From a checkpoint of a small mixture-of-experts model trained on Wikipedia.
Size: 11 layers, width 256, 27.9M parameters.
Training: a variant of Adam for the experts, 327M tokens, 4987 steps.
Below are experts of layer 4 (counted from 0) of a mixture-of-experts language model. Rows are named up (a neuron's input weights, with its number), down (a neuron's output weights, with its number) and show model dimensions 0-255. Each number is 50 + 12 x the weight over its row's rms, rounded and kept within 0 to 99.
Before each expert's rows: "comes after" lists some tokens at least twice as common just before its tokens as in all text; "raises" lists some tokens whose logits its average output raises strongly, later layers aside. This comes from a sample of Wikipedia text that the model never trained on. Tokens count by the router's weight.

# expert 14
comes after: "\n", ".", ")", "==", "ed", " =="
raises: " a", " the", " ", "-", " an"
up0:63 39 45 42 69 47 67 60 56 41 48 43 56 48 63 33 59 47 40 46 42 42 39 40 56 49 19 38 58 77 52 52 60 53 48 35 36 58 47 62 76 60 50 63 55 56 27 30 76 43 40 51 43 49 26 47 47 63 69 57 60 62 54 53 48 43 52 50 51 45 28 45 49 61 49 64 63 57 63 69 64 52 53 39 58 73 34 34 60 29 46 66 47 46 30 55 66 39 35 38 58 60 53 45 44 51 42 54 84 53 53 74 56 62 49 52 69 51 69 40 64 52 44 43 46 52 41 43 58 50 46 35 61 56 37 63 48 38 48 46 36 49 48 60 45 33 38 57 48 59 38 43 59 54 36 48 35 47 55 47 58 55 43 58 43 46 41 69 50 50 54 40 51 57 59 65 75 30 12 49 40 29 50 43 35 56 68 28 47 65 49 57 31 40 49 70 65 46 51 54 47 22 26 61 49 51 44 23 54 51 48 45 57 67 57 50 60 51 40 46 54 44 74 57 53 25 37 57 25 59 61 45 53 49 68 53 77 44 64 51 54 37 41 89 55 42 37 46 56 73 48 39 51 62 40 43
down0:40 43 46 51 56 33 34 59 52 69 43 45 55 44 63 70 41 37 42 67 45 63 63 50 60 50 35 56 64 29 44 41 38 49 25 60 56 67 24 54 74 40 61 37 46 46 38 48 41 67 58 58 54 65 57 75 68 56 55 76 53 47 47 63 33 56 37 54 49 38 59 75 65 29 46 49 53 61 34 46 39 49 57 30 50 62 47 59 49 38 46 57 37 58 56 50 76 27 54 51 73 52 57 44 38 56 36 63 64 56 45 55 37 66 54 57 58 60 73 26 33 38 53 32 45 56 40 49 48 70 41 51 47 64 43 65 44 50 55 57 49 62 33 56 27 51 39 55 46 39 53 55 52 56 39 50 41 43 56 58 53 73 81 65 83 35 53 46 64 50 39 39 53 59 53 60 60 41 54 68 47 52 31 43 55 56 64 37 40 52 50 58 63 68 56 22 44 46 53 62 21 55 57 44 40 37 50 31 57 39 49 36 61 51 60 34 62 44 31 69 42 41 59 65 20 57 61 41 64 47 27 46 53 54 42 55 31 41 45 42 42 31 48 26 35 52 45 56 35 52 56 69 65 59 55 36

# expert 6
comes after: " |", "|", ";", ",", ":", " in"
raises: "2", "1", "3", "4", ").", "5"
up0:47 45 72 50 39 39 38 30 43 49 66 45 29 38 57 29 35 56 54 43 71 64 39 51 56 41 27 58 33 51 52 60 59 49 47 55 46 47 38 38 48 49 50 48 45 52 39 41 60 54 46 55 55 64 62 53 43 53 25 68 30 64 32 40 61 65 62 77 56 73 47 53 67 43 76 54 49 42 65 48 69 35 38 65 19 25 76 58 59 66 57 57 68 38 70 42 58 36 50 43 53 54 57 50 35 79 52 49 49 34 47 21 15 43 37 55 54 53 39 32 52 55 45 44 62 45 57 60 26 50 40 57 34 58 54 40 36 70 57 57 56 59 57 56 55 41 47 64 45 47 76 50 50 56 61 47 49 37 41 67 47 50 40 42 60 48 61 51 51 51 60 38 74 53 30 39 40 60 53 63 51 36 52 38 36 63 68 60 34 55 73 51 52 47 43 31 45 27 56 64 39 54 40 51 60 35 71 41 46 40 51 42 47 55 56 57 56 54 59 33 47 46 59 38 47 29 41 48 45 41 41 37 82 44 46 40 34 51 48 60 57 57 39 43 63 48 34 34 51 50 53 49 65 73 50 80
down0:54 42 36 46 31 44 40 58 71 70 56 44 47 29 57 66 65 59 46 49 27 43 51 65 55 38 39 60 39 46 37 64 35 68 47 57 63 46 49 58 42 64 48 47 63 43 49 53 62 48 73 45 62 62 49 78 45 48 45 49 53 37 48 34 43 42 35 15 53 71 47 73 74 33 46 62 74 52 58 46 62 48 57 28 42 64 82 64 54 60 56 49 37 57 41 39 45 72 53 46 44 54 64 34 44 50 39 59 37 58 67 49 56 42 42 54 40 42 38 54 32 50 50 49 53 44 42 56 55 48 46 45 58 56 36 67 44 81 73 38 50 58 34 32 43 35 23 53 48 31 60 69 40 64 45 15 52 44 29 41 54 53 26 44 62 35 67 36 55 56 54 48 47 43 59 55 61 44 60 59 32 70 57 50 64 48 42 53 39 49 55 47 35 70 53 63 45 29 47 31 62 76 40 60 50 52 42 41 62 57 53 28 36 56 38 26 44 44 43 48 29 56 40 51 53 55 57 45 78 58 57 56 50 56 45 43 45 79 51 44 65 44 39 49 52 41 52 35 50 60 34 59 53 60 58 38

# expert 11
comes after: ".", "1", "2", "–", "3", " as"
raises: "f", ",", " f", " to"
up0:46 56 66 56 58 47 71 63 52 49 41 44 45 47 46 64 52 69 55 58 45 53 39 76 35 49 45 68 31 22 47 47 53 32 47 52 60 67 59 45 46 30 45 39 37 55 54 75 66 44 59 58 30 30 41 48 46 42 54 60 73 59 57 40 65 53 55 50 80 59 34 56 52 57 34 26 43 43 35 46 59 34 46 26 37 58 34 38 57 68 49 43 59 70 45 62 25 41 37 44 46 38 59 53 46 62 58 60 46 40 23 25 42 41 63 40 56 48 64 45 56 58 41 49 53 47 55 45 56 51 57 68 65 57 56 43 37 47 45 34 51 62 58 50 25 55 71 45 43 64 47 52 57 39 41 42 44 46 24 05 26 53 50 43 58 22 46 55 50 55 38 46 37 50 34 61 53 26 41 58 49 42 75 50 69 59 37 45 48 59 43 44 49 44 54 77 52 56 57 51 51 44 63 47 47 64 60 55 44 49 31 35 55 54 45 43 43 54 38 45 48 39 66 51 48 41 57 68 48 39 59 71 58 55 46 73 57 61 65 42 45 50 72 41 63 67 74 44 32 26 65 49 34 43 47 67
down0:60 56 54 53 44 39 49 45 63 65 55 34 44 49 39 76 47 33 48 67 81 58 53 27 45 60 49 64 43 60 55 32 35 63 61 41 39 61 41 53 61 44 36 59 31 53 30 46 47 30 49 57 64 37 50 50 47 60 63 75 51 54 62 43 41 42 54 35 43 39 51 43 47 69 36 45 22 44 66 55 38 55 38 48 68 63 28 51 46 69 33 66 45 41 33 50 62 56 39 52 51 42 69 37 28 27 33 38 82 61 58 53 78 38 51 21 59 50 37 63 38 66 49 34 48 24 54 50 57 66 58 52 47 39 60 48 63 50 60 57 63 62 52 55 46 66 58 32 54 63 45 31 60 35 64 51 58 37 54 32 77 47 43 40 63 44 44 34 35 52 68 60 65 47 47 37 61 38 35 46 60 45 24 56 44 58 47 43 63 59 74 58 59 61 49 51 58 49 37 56 55 60 30 48 58 66 46 50 53 57 55 45 71 48 57 58 37 59 35 48 69 46 37 47 39 49 38 46 57 31 55 50 53 63 59 67 20 50 30 55 51 45 63 65 65 65 72 40 52 33 48 47 59 53 48 60

# expert 9
comes after: "\n", ")", "%", "ro", "E", "°"
raises: " ", " to", " for", " in", ",", " –"
up0:49 41 38 43 38 37 46 51 38 45 52 69 51 62 30 58 44 37 64 65 31 55 54 39 49 30 37 70 43 50 56 67 61 27 60 61 57 52 48 47 62 57 39 60 53 29 48 38 69 53 41 63 65 45 49 42 50 51 61 65 63 55 47 54 61 48 30 67 49 47 70 64 49 45 58 42 52 58 51 53 48 47 62 53 75 48 68 41 69 41 42 71 30 61 41 27 52 65 68 49 45 40 64 46 64 55 31 53 55 33 56 33 33 55 37 55 54 37 71 33 39 49 55 53 39 49 48 62 32 47 39 51 00 43 49 46 64 61 57 49 47 35 75 51 53 36 47 48 38 40 63 51 40 78 61 51 37 63 60 38 44 30 29 31 57 36 38 67 40 57 62 45 55 55 48 50 50 50 52 69 32 51 45 48 43 78 58 49 52 44 66 56 35 49 54 53 64 63 45 51 65 42 60 68 63 40 58 50 67 44 33 64 32 54 44 36 30 31 48 56 38 50 31 30 40 76 50 75 30 45 54 56 53 58 31 59 49 49 48 33 41 31 52 35 55 64 53 53 48 29 59 60 60 29 51 51
down0:55 37 54 29 56 45 33 42 51 59 50 43 50 51 54 36 42 29 60 42 58 44 58 59 26 38 34 59 36 62 64 27 48 57 64 63 37 42 66 53 55 40 58 43 51 62 65 54 45 34 51 39 51 38 60 22 50 39 44 46 52 39 32 70 55 77 70 41 30 29 53 49 62 49 51 80 57 40 55 30 34 50 45 41 74 51 55 67 45 46 39 55 54 28 54 52 44 54 35 50 46 59 45 57 31 64 61 35 46 28 44 64 44 29 48 58 58 54 38 57 40 46 62 29 51 36 49 59 29 33 52 56 39 54 58 62 60 47 44 41 69 37 55 51 26 55 61 48 52 46 40 45 37 75 44 58 66 55 32 69 62 38 69 75 45 65 52 43 57 64 75 47 49 33 57 62 44 48 74 56 40 58 28 48 34 48 54 50 47 60 60 58 47 67 47 56 19 21 57 52 53 38 34 42 63 51 67 41 38 34 59 46 38 60 66 39 42 47 71 65 38 54 41 57 44 48 41 64 55 39 65 67 57 44 51 51 52 54 52 48 64 44 27 52 55 41 62 59 48 51 76 60 42 78 49 63